From a checkpoint of a small mixture-of-experts model trained on Wikipedia: 45.1M parameters.
Below are experts of layer 3 (counted from 0) of a mixture-of-experts language model. Rows are named router (the router's row for the expert), down (a neuron's output weights, with its number) and show model dimensions 128-191. Each number is 128 + 24 x the weight over its row's rms, rounded and kept within 0 to 255. Numbers have three digits each.
After each expert's rows: a language model's description of what the expert responds to. This comes from a sample of Wikipedia text that the model never trained on.

# expert 3
router:134133143161132112101148137123140128106171101138145108133077104174159151127151109149159152160100133128125135112144103095144135131136132112113101111089105142102139079146182148117129144109129129
down0:123143109126071167108130100122108150119146070132114111166134132134097136117128113101138096117135111162130139128144101125144086146120175131157151155148116128096129121117141107127119092109085123
down1:182131104101096168134149155151076118113163149113134134154142119138145125167099126119114124100110110106127082156118116132108135112091141111081136166143123155126118105141147098127099147116110132
down2:144109135125122126157125102137118167172116161098154130138126113159129161119131161151142125101164091125145119129155088128115143111120143130160126140108148109151115168128159122161194133146138107
down3:150153123109147155148111118141105132132100116108153116126111146108108106116112151145110098088184125096153124129140119136112134121094121108153124114125137119096119145084128132148131158155155140
down4:142141117066119124079105161134119156141109132134138132096145111135130121106166146133129089123154119128145095140139163122135086165134118123145100110148106132117145103126103129152081106095131102
down5:127123120143186093081119130122093132137123128127155155158107149082157116108147129176116136104141165110154165113166093112143131126080109129093114118131138123121134138120136131147127094082179133
down6:140102162136113116143111156147086121116131137146108110165159142139072083118141132108123119088135165138110114114159131131189149194123142153163151104137157143107107129115113112158125161129099166
down7:120118103082137116138109119105107141118118136110168096152155104106145151133193086122124109124124127129167138139109141155108127117113113149130116122143105149098121132143123130112157107093132151
down8:138122125094106163107177090112137085142097154099122147112127188154114154109110124143079136121069130174170139149143130157112103145141106124144153110142163134097115127129146129127136155138149118
down9:109147138176105082164115069146112126156139152129115140129103152146142114131140115134114083135165139133103135144108093159110121103121135078114156125125148098128127164087115133128125139095143095
down10:132109152113129098114152160107135169141177158103119165095140087101110158124148152097118118120159126128134110123149153120124114160117164091107096143127145129115090111134137137114163083129143125
Description: Word pieces inside proper names and titles, often in track listings or tables, such as the in song titles, Mi-y-azaki, Sha-ol-in.

# expert 28
router:125134121118149113146152142131163095141143135117083131123119108136111145121129056096117154061155119148094104087131180129120123126146167169158146119112108120127154131153090092134163110168163124
down0:139146135144142117111148098142143121111118103104145110124094109150087123115087130165118120166113090122156116132129201101127115116125122160147090114086148159125084110117142132112149129144144125
down1:120144119157122161171131166164117095130122105123130137118100150109167117147121115121127148095142134133124107145124120130128161137116153158182132118087139112155138138089128154079135133125127171
down2:180171126158137144128150168129135117122182166145148138124132103121106115127108122133170159134136120110140145109117155159158090121121103087098159131157135090132131113066150145090170170119077142
down3:122126155081136092114119095117096161098159118156124095159141079150102099084147109107144120140167141103144130151160114074131128130143107117143134144135094112148137072119128080149099142120110127
down4:115063168122161131144168178126164123114143121114117147138142125153147165129124172138142089115179111133134155098136132127122123164167121112163114119109152119117118142089140106161107187131194146
down5:117118145182140133140146116118151164121099148120157132144114114132110148135146150118123133153117123108128090113146114095084161120083141146095130121172131120148136119088122077170138120123096139
down6:079130127131124101116136162118133134098124090081148144120126121137119135131117117149110140135112102117077161126129112112131095110141106175111133103155100143104151122123114141107141135105081106
down7:169097140106170162132138149151136081159151148155120127092135136127119141158169174108124152135120141128125129139139126101135145098111158099175105145115121145109124141168161142112122128140146085
down8:103130134160162138149149087092137085118115173111155119086132119162148160142131098094169158144077148134138090138096159144133108151137098115155152144125174120125147116153091143098156131156122122
down9:113116152108103114109109093140132139148097118132140092100109137106126102143141143168144115137096073117100158118152091145150070155124101105091121113064139134116119157070185164126127149097138105
down10:136111113173106121156109081110130139115089110103098127123105148125147156117134124131109111115100156110117150144167075169151118103194099093144167117131105115122133153127079147123125135116130101
Description: Short opening pieces of longer words after a space, such as me in mechanized and meaning, meas, vis, Pol, plus the pronouns me and we.

# expert 30
router:131109115140110164173144100102128133101130139152144110137168152123129126142068141159122122178104133162123154148119140134133106103125119170111139093157131134172143093129124116102127097077098125
down0:117139090128120135108143125180074121119121095121151100163141110131166123183128129121148112138143120130142149115146162131147124081052148173133092107146115098122147111128118136128163100107144152
down1:076137138137088115119130112112142160159133169168166128160119136139138120133143163120184154151136069067086097170105145107131119112168129147136178125140145133083142142108117112118110125145141088
down2:087115114129108137074107126124098151092091115136134156118100095137192095109097156119136112134132117089079135116136129120165135171132136091082079136111133119140152104148134140165128114099137162
down3:101159125174116110139106100118134135154135176135149121124108159114163114161156123128131132101129144145109156153136152182148129157130100159112136129104119083159155139124150137103141127088164152
down4:097138085129131087152130100118113130117115102140124105097105121150140083192150135088094150128173130117151114132118132162134104111154143145078148155162142135109133091162152106148133133158094109
down5:096167108075146156108146123160141083127146096125109176116141132130133096128132149113125141101090146111136129174122186128078144116097091124154143143094110140124102142161109113138141154146181147
down6:138148110127114096108137156135133140140107171177156090176134138120110114137077149141139150122127131149101137144115171155133132153150142077159131103181135134121139166158150112125105113147087132
down7:176064167148140148151099140159128129087188114149142102118135129118145126201141144131111124131129111145148105129150137134104127129128140107142085122134146106124156137153154118109117113166165105
down8:120135115123088101113112112142152146094146136122160129110074140132147103129119166121112145101118170093129085092114133087164118076136166127127159121154116166138111180107150114160103129116106135
down9:120116118121116126121109149138177142137104153157170105116111122138142119144173107136139156110117149145151128109123141106120149165120119128111126122145097122148088124175126174081120091089147142
down10:162131110114101090136118157093103120129142119094126115100136131111159125127099099148100118100138114115147149131134100150137159144135067109103117130146132121112136086094092125100094160144134132
Description: Word endings after a capital at paragraph start, as in When and During, sentence openers After or However, and suffixes ical, ology.

# expert 20
router:091126098141108128095147124126077132160131184124131139117150110138118111107129087112117105172141127152189121145159114168130143159159122119127127140158097138129103123152105171160169125115110081
down0:100114114153149160146095138169132125172149098133145134076111140165142135139122116169127115162128139120137117140101083164168170152166131098177092127128163148132135086131059147136137087133103131
down1:153155117130122121111141145115141129136155078148147123133124109115113116101090136147110115105109099123101116115123102104154116148107093150110100139092121118082110116158109113170169107145145083
down2:109132126147166126179111093087150189131122125153140124128121107101121154152105141133114126114109154143121151113111111110174138136108110142137128120150128101157087109123165141138134165169144079
down3:142142123157143081121097084171101130102160125119119149101109134109154126114136112115134139113107189116114136131132140100165086140122142061111163088152169138143084134117118145144125101150121141
down4:119124124138148106097140156130124140125160137129117105117129148140170149138090115129116104119142126120160110121086173113155110141108107175121134139158146173177130061109175104102131133129116134
down5:132109120151128132134123158135152154109122118090121123130181120132175135108187153103168122168125129115097099101210145147168116138103146095135107077121119170145143120158133113104103113095113104
down6:156121145140155105110081153148140101123191114121094162127168156159105124132136101111152122100156111141107120158099145106098089109128132070133078127132142107124094158106118105149184115156108135
down7:120107163106097094127129127077132120077118157125167078092123113142164117125127101179110128153098147113091099146086122141122163148136123153147169071117153129163116117068105134115139160137150095
down8:108098142088125106099090129114109140144155115118107125144119117115156145112108145108118123096151172145133156082131127117095156175141107117143133151136092182070144123154133119179147145148144172
down9:172137107154120154127103151154116120131092149119110129144153111168167150140102085155132127130098116132125139111092144116112127081134162164117159138128124142132144119131097135138104145129116116
down10:136095080097124143083123120128135113141127095123127102138119161156127131076170134117117130109126108099158113097115111128111144120156130069176106104168123124132106150092152157130168118119121102
Description: Single capital or consonant letters opening names after a bracket, quote, pipe or dash, such as Portsmouth, Passing, Sisters, Walsall.

# expert 35
router:142112145112221118145083154111184127111169072113129134179127125110147114150163142151106162146090125101097144118114118115152157171140129147130168132121113122118116120144178095114136071132144121
down0:125066138158111114093144180126108146112147096127121156090090105170127111132116152136130159126141131152152106156093097117158132125142191113186110098138143109187146159142097158141117123174115089
down1:169146155139081195156135107144105123089140095149118145145162129116073115167074141124095131126178114188165150156099140120068192126116112170144114110134152118129105116105105106144146142145144157
down2:126128133122156089112081134117115135107104098157114091158128090159159148124119105124120148134107141109144109139126082123118146111080170132141138133121131129173127079109109147160126101168149110
down3:145118140106135130132107129160127114086107115120139101121124149129183146111115139076097145153149108169148117157149092111130135168174196140135146129148112152138131091086151126155135138126125166
down4:123102109131129093120145140121115161118120130101172147116142097103128140139148124129122134126134145143143134089164123108136128128063128078164148123087125169092117136109139162119124107135107123
down5:151151132149146158121133134173118110103139086174150159116106086092130088146157149137170098141110138125122129141168129095121120116123119171141104145110128132090094116116162126053113141132132101
down6:155129161127113156139141141150187124138157165157160105123141149121117115106130118137124135139104125093140134158128151127107139138068118158107112143149109160123130152135152169122175093090174130
down7:175122110132141134126122139134139061089121136111116104148163149089108143139109108151132163131098091123116135119113116102130122143101106109126125109092151152135099134156142118090103147118112103
down8:124117118074118088162150131127120165123177091134146144112117135127112113106156159102163090105094116081098116135136105151115176124124157127120119132125124125087127129124098147148128130163138116
down9:102141077086144147108129106109126180113107168077116174108107146147100128144121146111131115139175158109136150102131132144130095117105121138165101115130137153127081091136154147114089093117144141
down10:104108107103121183151103123143136150114124130074171129143108132146165127110118137117137120074147135088147135166123105138108129156134142149218116144121132133097091184130116111120077149123167136
Description: Final pieces completing a word, such as ay in Friday or Gameplay, and ion, ium, ious, able, field.

# expert 17
router:135140146057126099138089153137148125123119138136109146160109137139124150128165169160104155059120092073120117096143089099103099129149147144148089126128141161161113118131143100130053142152119122
down0:097108119130127097116124103128122154121127087121145177130119111153134124102123137069141173133137134115144124143127096130114170119128152213109149166093157097120110127118169109094149102111139108
down1:108148104117116128149103139132158143106115130117112116140144134146135141141158114117159109090151142123116106118120095117090128108097098125175124126150150135120092148153131126079136127114149129
down2:108167147125142096094115130096133098160081114117132127091103159125079122158068133129111115126143116106117134084063130151155091099132123129144098174122139161126107137138070107146090124094133112
down3:116135089142119088135111164135098141104111139165080111145128096076176153120116136136165142123102157140174162094144139153109125106125140111169128186102133130121132109110160105150112091155115148
down4:146136171134113163129161094092084134154133087136098155109137147114126113143136173149122101124144091109131134124133047131102127145149148124131147158141148129142128112080109127173131107109106123
down5:150117140138101104105131098097092108129140135110165122141113144117168124109126157096139123123078154124145119152084143062164154140134186092136134117152112109092121116150127141148104117142109159
down6:169100102114097154097098141172137093152167158136142148116149131103159091119124106087059113116107130136153179131086179104149137096090108155132157121128100141153111124083138127140090157157162136
down7:147113168122117095126102118152120160137132095142116129142179086111135158094131166130116106117151150122131174133168098087132140107147168128096137091125125147110148136122113117112133120133099121
down8:125170140100127115111136121161134147109126132084136085167137155169107140142152196150171111110116129125113156129145138129113138109131131133119181124125077137133156125123158144116160163097153156
down9:115074135163126160152171138097143130157163109121148156137151126142175126126127107131130093126128138156107138118140113125135139119133154127129114114118123096109155107070129096130149150096134099
down10:155138136118147159172158141139142095105168155119161131097150142137147144191135095127121113112100144141117129124164123115077132149162140134158175149120137145154164113174137128130104126120122153
Description: Word-internal pieces inside Latinate words and non-Latin script bytes, like ent in opponent, ib in accessibility, iety in impiety, plus Cyrillic bytes.

# expert 16
router:171107156103092106125135102124136146116089131096125109159121152143139120118150146115115110142117126118121101133108124140126104135132129082118075162084135148150121164118135143136116140093122143
down0:128123104128110196071130148110131130116106146140129156160166129130097170141146136121114144156125114141147143144117158104114078107123099115152147123107126123125151153143100136113126153134146154
down1:144111136117092140115128137112134137143114172125124116117163118043127137100135114096125155103109128126093130128097132128106079133141133138169131112150138150104100145121090109130112124135160099
down2:137118160139073123138111144112158102157062141163158149124118173094148160127132140145156124152138138147164124072160127145111148120172120137131116136118160133171108111095102118144087149133128122
down3:091101133123122149130113099126091099141131122085129138107134102152115092175159147132180087167128155159122158116137155146153109131150127148106154135143122164145160125092103170095134143128144174
down4:107144110155149117124131133104113088141103129093115146116149149145136145126095117133191130101112129174128134137123145096142171135112110126160124113112154098107123138156124091132149190121111120
down5:112120084114114138158098123113133103129090138118121110107111189092153140129148134116170141151122140140093131192146091095157130119131180117128043096149134157123160136150158172091146095088139141
down6:149098122126163114142097120089102172124138134130174152089136169148116134143129185120130092099156142136134138159098128124161123117103136141172104118139113131136122142122141148145159128114113127
down7:133115136121146083134140099108132118142178163120104109099126145141110143164171095090165130115155118114097184146094123123136093129135154124175127128166102132122150163111081087152128111106130155
down8:156107104183119146129140141129078143158124126155168113101120135127144143135143085121138104155117085138132215155116117124129125130104067118133126162168142135149129132130109117155132120105123135
down9:151119125124145132120113156130154120112133155149125113131134169138156125113097147175092149133133122063123135108143107113131169157112121145163117101121126097136120128129152107148133149113146130
down10:126114155150112162114134162133136127166101116133131093111103124136148098157113162150124128164118109115130180112149106116161119129106137090159126100127139122146163122108125145170135125126216159
Description: Country, region and nationality names and their pieces, such as United States, North America, South Africa, British, plus sp- in spread and spirituality.

# expert 33
router:111133142087112167170142142094134088111136134174103140104147069092156108156150132116180104110094123121137138109082128084095116113144133137105127123176116098123088109134163154132106127126148138
down0:100151135161148125129171119103133142093106079113113127125141101131118126138133188150122147104166094084139102126144125147137129132112143067111142097107154147182130130096111100099140140116128118
down1:180112073119125105161113155133137119087086093155114130163156149143139139096138167111098159097162183140140133145089120116132154134122149132113122119189110119105092100099089167090125170137116131
down2:162145114121165124103146114101137116110125103162126155120086133099147120151111140138144092135092159119134119085102125106118174132176140100127107107083153136090105159133099121110119135150105109
down3:141151079118119182112115142094090099108171102142108093117113121103141169141142087156120135131129100121117117114143101101137137132097113087126126127107144126134128087106133148134129094147143150
down4:108159107124101124113121114151131127091060132157135109116089104130190113160159071113119144096163122124142119135113093089138117098117158128148115145140147125125130104131162103140094081161098111
down5:119120101129116113126082105164069074130111126149175138129141103129109104116158116170131153114091133128131097140105094129142115100116114117104125121121138082123117138109140133096107151178106165
down6:097077163163122131153158112131136122119095086158112147116121109153118129172120099126145127157162114139109083137127132119094153127160127103111126139137149134141125109139125133090129140132117138
down7:141105195114133130146105142142111091141134111167135113095117095147126151151089127154115141103125146130121096137136158114125137101118120132141074113119116110171143110111116142112127148131152132
down8:177090138126123153123093112126100120120084123138121137113117168138154138095109073083135144094133122133142105127162174152148146115094162106158155105095157118145125123147129137119133135120106137
down9:129123133152095142162075130120107146100112132159122143125094126145103164131072153120128121113099134134102080152121136063164119108139137141121126114144137173158152119221150185128152118168118135
down10:119129153118161105137157116155093115153145117130152156150111110087114180204098139145174097123131140099138142129123135119176112149120095118115076134133089130122139126098112167155121148131123134
Description: Adverb endings and past-participle pieces, plus also, only, than, like ly in continuously, ically, ed in challenged, ized.

# expert 5
router:156105148141147140131158149146146151117171110160134125128150151075107174129140151132151124098160067125131099187152098116111111121163137103102102142173117126101073139095146136121118150116094112
down0:143121125142103093121155138120125148172146127125112097119130093095132112102140174103115144115115131114101139080130088132174137136093125135122144122124091141123141116125160115161085146121125134
down1:104130071205137123136110186108130123149115142127143106096140156141115109126116126119159134128099134114145118058117140107142109105128086148104107123129174065143105121120125092125141162087134165
down2:133166105155131114137104133119176171123100151096112135116098113138136136120181149112112097138162155118118111101098133129108097095109125126143188116136141148099149083093172146130151119114109141
down3:134068135182116130119149155141146154116137127125087100104149115132147105144101130089144119169169155158093116117187127136160129115108121134076125108118135122135136106119141165129182114140085122
down4:100125132103113139130154139116152130113134131139167157152169145151119096149129132155105109145061110116150118135165109128100120107117107180134121119118125115100100141147150102078119118134148077
down5:146143154109123123098123146144135133151109161147129089088122144109122148160132093180099114112174157119135124123112164114119156141134167090151114097155175102139117098128134100157094119152132066
down6:158104118125158135136119143098156123090085144115139097138162159088128141127155096166151157144152116140132125109102117096099151121133128161094118077083144121140157111126148108094151098162152125
down7:128125134092145129142107115125126111141175135131100122111102100150141115085111106117121140118184103083148135154104129068154104145142126135125119122161137159152070153129125137084119118160124150
down8:109093144125110124139084133144142149085168104131150149145168054097186127169098104102092144145103140144119104123103143137099108143151104117154118139124108127138091159135122138136106115117134092
down9:114122131113096066126092162128075103117132112128103201159149115095157163106106092118120136148143155128123122171109108065128128129108099130105161137115100124123082136069132140107135118148143170
down10:148140118118127069128178129110110135134138129131125142116153147099105161128120160163138126142120095177097093160115139101088133138105130201106110094117128152122126139140154129131143100218131114
Description: Middle fragments of foreign personal names and rare words, like ik in Radhika, ov in Buludov, em in Kanemitsu, plus hyphenated capitals like -G.

# expert 21
router:146100140101153107137124121124128128137155101098140120098103087137100088097109177109094160152120152064090120085121131111134129142137105109154099108154133113160159147068112089102129142168151118
down0:096110132126184141144136111129108086113118131106160158092135129107083109152141102117123116122116096138111105149132130157149094085084142150122102149097136146162119134082143109048118138138154103
down1:135169126157126126135074135051090129092154144116102116147129096157152133159149105114137143105122167103117137143149139163171106110105143168119112136124163117106071153139135175130123139145142135
down2:100129154118137140076146117124149097125122064137133152138127160101124137132135144105136114128147137119148082154103148142144150165123125121096144147130127136142143137148169121147161122136120125
down3:147098141127114139144116140145161171121122123100109140115116150146133139086164092132118091149153111106106130140101160144144107154140119095110152130084117087121104119087138110145140117056147096
down4:145117163087121129109124079110121126097141099124131123086115096116108107108107143131103153156115136130129136116113148130133145110175124147127102128131089212138143106142137156135154119172116113
down5:140118128170137091154119147123162140086121135141120142100194131116136130094179114128114155117104117135080135117115158099153140176158114153154143155149140124141117124128085138128192100101175114
down6:146114097122109151153106105129164162105144132116139154136113134079095160139102150142121080109133128112129068133129110128080155196087085113129089130089125160070122132128140112089112102163121106
down7:111162172122145118147131145121116159095156159157151132108134132143137122103095136143114107133124112122167108144123145144142120126109113156115149137152095119078141152129155118122113104148104101
down8:072105088181169076095127088096134101121160083150097093144101115125127132132140145102147099133154113107121125109133139161098137159145151156085101137170111159113171146127106147144133139143136161
down9:143159112145134139128140131130147116134161127086125143109103108157116136156169146140176152156121118137133110134157177130105118109088151137122105114114158119134129210167121154112099119087096139
down10:174160118141139092116091075138127105137112136112148129132124137122130103115113074126151136103117134134152158090192084174125136131086134147091105156125118114116147103148109159137130189110112116
Description: Final pieces closing a word, such as al, or, her, ul, as in philosopher, fatalities, stipulated, Abdul, often in taxonomic or biographical text.

# expert 31
router:121100130137122137166139163070126136148120125084135124101167102149127101119167136140137140194153128132135129112136114122119108129150150156142190139089115100114157152155120124133112159102157172
down0:130151098124145100110138113094143140116095119108126121081154131092120137100155153140119142157110142130103083136167160102077170138156110085148135171105148141081117129109129119103123095126124126
down1:163161102120084126153141108144139136112156144134139136083120138126085150146115134085109141082135134165120128153095105086110131125124156126089127157180135157114111124134133166133112085114145102
down2:141160133112145169180101095099156116126090137106111144101110143110142098169119098144077117093099131135138130103172108113122087125100150128181149133126180154149134116163134141093162107125114141
down3:104130135071134148094109115139118187130121150133133140117111098129092179095097149098110150123125159094126123150118119140120110135098106083065120113141133160135119116114131102155091126100143134
down4:142142131169090103164114144153140099136140148139102124103113148111164116105163120115131148153116157142125109107136102181142127111131109115144170169120135147106095124118128149144109125178088158
down5:110104105100132109141124108134118117102097153130162181138168103156131137097155124137100109115119138106120138136101108149149078108132177134092157124104124136165105162129114150126115153113145147
down6:151163140142153118144140122124116116160152114127072167140164163130131178099141163126134139123122139150093116159115134081095116142111140156118153131160108100118120121114144106146199102101152156
down7:095129106121176148105128118145171097117110136070141097110163122189137188163122173138125112103107155101099114124105126133105120112123137110180112103132104159125140131112165168121111155136106107
down8:117132110114125156118080127131129108113187097088124118083133126117090134145134092111145119131131170124085128183115139111162119131130139099127123104129102147127125124126076128114105145135123175
down9:141120103166152145167096153115181133105148151133087113119164123102144122122148112125177133105111119109074122142111155105106133118169060156118091142100139116125130098155158135143136120140154132
down10:119112099138150129095139112136121131108109110162155111117182152141118105171077148147138136121148141089149098120110140100183167148105136136128138137154134119147056120144132146151128107129098128
Description: First pieces of longer words after an article, such as ar in arrangement, con, cont, ass, pro, plus plural s endings.

# expert 18
router:146105059108096119122110151108124134126099126144119142137158149120175106136092138140101118128093159130140088115107153131143182112151134128148186160185156135126095154143104116108126114149121112
down0:093103173128168125134134143176111063120135152147110130102082088110178140176151085145104087118098133077148118122135123134089119108145156138076112124142177138112115119139143114129125134075120087
down1:112133095127135152128128151159111122106073131127160130154064103092138157119167133126130095138153147122104117117101144136166136127130135130103144103153128136132119137129177129153137125084103126
down2:141110120135107161130065154148138119086153128115134131131138130134109100164147130124132129148078175092142116164133113151117150103134087098139100093093095114085165160120131125078095146165103115
down3:162142119141137134114090153141133090140170116131114134145091092160106140117156124159132155129142167115155099164107084105141165173155120156160090143119145119173103164154132112155127123117132114
down4:072147089142132159143163121125170142126132176170117129114114140149159108127074146183095097147134127124166146168100099124134133095105128119113103152138105135113116125145140116129106101145138100
down5:116134148116109135120135125168120128118128107165157103143163119101134149121114136105155161170138114125134169133112139147104120110111091095168099064119098152151104135100105102108126148167114119
down6:145143103108126102139122114106109153126133137142129111137140098145151149123129093138113138145100136144155105145150130172153164107081139076123116118143139159128106119176103095117145065064093142
down7:133106138144124138126110088141170118144115121142126103160139110120101119104149104141117129168119139143156148118133167159139112163136132141140166117154119141094125174104152118120132105109154138
down8:113087119126156125137063149138138129131123140094165167133132149119114120146121114207119149116141141123106177105078142128125121133105120120122108103139109127090122115130115188088174159106086101
down9:127077128137154114146097125126096109118146102132135114101139144136132186132122082116156143130184124159164115168149107133174120163119112174108107131141140127182092096083133107133108126138120125
down10:118147115128138125130109116127153132105133126147194140075131140116149101110120122124106100134121165138162131164137196121123157134175143131119135116174151125146126150149116130117122122161132111
Description: Colons after infobox field names like Relatives: or Type:, and inflectional or derivational suffixes such as ing, ates, ments, ities.

# expert 45
router:133112093112127135148116161153127105174156105140133173144146148115161109125108116135108091060098124122123095121129132115139157132134129128107108120160144156120089153123150107152138120163160100
down0:109078121130134090116153112126119163141124105143121105101127145141094137133139140113105101134062118075143139112139124130118153091134138133108124134117158146195161131154132132115129161138118093
down1:129162124090082125150113123151133139131116158129107096076125084158168131127143120146155079107156168127156160116141122118168136093119130128095130178093134138117139162160135101109135101159164076
down2:142127125134120110158109148113108117125081130117128148153165123102125154147105128132189143088103134144141117127122140111096088120105148168127101161164133133158133103122129128130125104143155126
down3:126161117131171107121112161130101102139121099132154118143113164119123160125129114108140146092151150121116137115114141081129171154137115123140119075113130117110069152186139127155129100152104140
down4:148147112120136120086128094134112107117127106127144107151140094144110172118159122147129131085144105092134103120117147113156087119075157115076160100105146145152100133085125098156109128120108160
down5:160139082121127147164149096124130122156131143093094117139153106112117104140134098090078068099077102116089136171137143099137098111137083118134159078103116127117118155131094131123134111078115122
down6:128114138145123120130184118069131086137156147128128131104118128151114147111153108107151180158123123109063104202146112133163099173180146145145149083118138104144140091114128162128101128133130092
down7:110152110133102167133144157089114108147129109118118129109084127154145121144099126148135102163138159150119177103097151152100194151092119143153118110142139122132097140105151094116135127100131177
down8:111103121116138142144131119151097105132137136088148139161122091130134137126145151148117093122136116121115120101150115127116131106141117139127163114157168136097079121137152144143156153116106118
down9:128098119158136142158133109112078114168088164079106101205138100094142099118135114117117190132158114122141111114111128156098090161147143122103110128115133122126157103134122144147123156131087097
down10:160145134157131144148079117173178135115109137120141157136141122112127081147153117109165133107090147137156136153129161126089097121106133101149120140137124106129138125079104111132128098134115103
Description: Past-tense verbs and verb endings after a subject, especially reporting verbs like described, called, stated, and endings like ed, ated.

# expert 4
router:090096167162126078136109069072130144108183151151119121157101101152134083103146151110107099121114159098124155102137165101109140114136158132117117140095146131125155157096125138154137177153078114
down0:137133150118144109138126139123129091118135111092140106120160142171126122118113189146136121129118135166127106139134113163140081159132150107123136128143109147120140142137072148171139103141085128
down1:154127118164123174141102194111141114110146145141141102129152114130146114158130128122112129145083129163133162143132154117158153134136120145149113161124131139128183116186124129107099115124126148
down2:143107109147142109141148143132087143148133088147158133141109105117128135159135121140135113116138147133148143105120142094150163119114115120136096116124113104102107093142151127099094099150104107
down3:146119133139151070135153149111150144143139128064094142114161088148092107127122135157143098085107140127112144124171124138103168149158114193081107122122119123073107117110135101093175098127141153
down4:127166132113127159142128137133107174133131127146132101102140164139132109172091111147154122099117162151113147107125071134146151110128130144095116152179143162093109073135129120093147107151133174
down5:144085105141143156136124124105133142163087115148155143109201140129130200127146114111124127098105080135132130122109105092129140135113112114148142126141100140119103137137128128092166142135155152
down6:155109098100135135132122108130144084114148124090099078126140090134152152103084144111139108149110159162116155102128135135113138083138155100106097121122124132149142142156112153100129114148114078
down7:154131170127105137143149117129151097104146118124131130125124110169120086135115145128100147096130133126147137090121091106157133114137117147108131158102133147130149179158150170159112093154153166
down8:157137108116096145128150132158121150195084108109136166155148142103102069114162138111107157134153130131131130091113129108134154153094153124104158148135134139143161116165109132158148129126067143
down9:097149136117122113125090156118101097127153166154166157112119136126137103119122172122116105133154128122127080116160106142158137140112099081127127107098132135159125117159113107069122136162131116
down10:087106168129119120140118108123142158161107077123131129116091134124145109108094139075124102101105155106163126149150126135152156157144152125139104102109118108117091117118168147109126132101106151
Description: Word-final vowel pieces closing proper names, often foreign place or personal names, such as Grande, Pristina, Lajeunesse, Claude.

# expert 10
router:128141113144150141111094113143177136162104155114191120113121118136130072069139099136162124129127159162118114150119149109156132133185084093119133150146112133136161105118140131155127135108117121
down0:111136119135115123096144120142100159087132106154096130152190151114136152105101179094128120138121144071136151095155119093125180119096159119116110106129133175122085172115104137104138129144186111
down1:102138088111141089129125125160137173136151105165135089116136088071136117143120122144167101087122127168160109146091155149145109111106146096173158193138159129134135121144140111129158139137109141
down2:144166116141103121121157098099112138153121157118136120128137172131098136091147122148108136117122191132154140148120115058138143117151148053116108145174143112101134129110170119149114117135112102
down3:115139136107095126130107128098147110092146103141121177114084125166120122140144108082127130125091118114125157167133182143125152126073123126183147122139179111145101125121108132124133126143134107
down4:151106140112117134132128090103153105100125124127151140129147148166080166160133110180120120154158109071114118145140142086121154117136154139089112118089137112155131095147135100084116142084109118
down5:125107149142132138119156140107146133127153148125124137139092149120128126127136172130138122099124118100119115114122135112096115131116109122122126143111120153148160161112147140132152062099127091
down6:142169113107136138083100104106102122107175124088165120102098151155077125149091121097098153143160142107131130103111103141106117189178132116155135123109124160098182129134107125157116117155109158
down7:129110095148164153132124118163126158146127136116113112127155103117104112159116135109125146098142139176125140123166134139067141108074139135166165115132148117137123150125160164135106136129155104
down8:142154130131123100121160143153115101068171145131127119136154166113111135094144111104094105140110134129155100122133142093173153157106144092120140103099128154174085142069117128107148135109161130
down9:135145133091119106112143150157072154112078120142158144150123169124150132203080118168096124134159144100142100125141165146117120145123065123128127114132169134116146100124092094069118156113089113
down10:106097100140086116122142153106090094166101135116140129136146130145156155149120151084145130121143086157152114132098170153169161133113135149098140151084133161130119131129144131142155163137113130
Description: Opening parentheses and quotation marks after names or titles, as in (1989), (born, "When, in citations and track lists.

# expert 44
router:117164163113147132117139088146115130115154108098146102090092150187092167104124143115103105198106153105143135182138177118133153154103118140144111112146122128188099144111165114094109104161085095
down0:136117093136138096136149108125132102136142156120126163088096123122147080126167123091147140112104152114155149150138150129091117172101134147103094156116168112148180106117107135175103098170126118
down1:134079120125133132152142132154123133104138075109153173153134145133142126137121112149130097113091143171082090102121101150135123103126107114137138126091137122148118133150106079165142176099210155
down2:149143121179117164141110112116178141133133133171114127102101138105114115143116152112155121157158133125137124096174185130109116142144110179111163119113142113149088123107183152100147146096121096
down3:122136142105094131134132140156103143096111145090144103121071129133128127137125162132125106137137100095167084118127138078104171144185140098117106090128148120089153123093079176147097143118121077
down4:138150161140146110144147142150134126151138144130120123162126117147135123088113090167151151119129110163123139154117098134195091108142179123127101107168141139126160134117098084140109148112107154
down5:092082164104165151155176156164089134134113126119094121143136116081103138151146139144106155112167137120125152142133127135118091142156137169146105128146128090170136108115148124101084144107123115
down6:139086092163158136108140123082121124135115140150153131130142126101120144193096178109116126124114116107191130058100147167161105136113139178074139145101126134113159094096110183138105138134126169
down7:092142163099154114107099126116116080121106207108093107172101121143139156138141132155122163082120065077105154143134179127071115090125127131143108112128157089122103144129149092141101110137088092
down8:097152178133139120091157125130115107114136159151165123147135148099133153156144151145125174112101144132144107143153136125105120126094162068134132144097125158144116140110126092143093126150173122
down9:072114127161148150098115135134106146140137125168104121135136112121108107117159106128144082156108130120135090093156138097071126139113121110098133123153137144106143106159158126120153135178161145
down10:094125138170143130133118101100148107120129118102143125139125135153118098112121087159136147114144125108139147090137082106101135098150108107126128094151140155141087119173120074125138114154111120
Description: Mid- or end-of-word syllable pieces like on, an, in, ar in names and taxonomic terms, such as ceremonies, Pogonichthyinae, Boca, overall.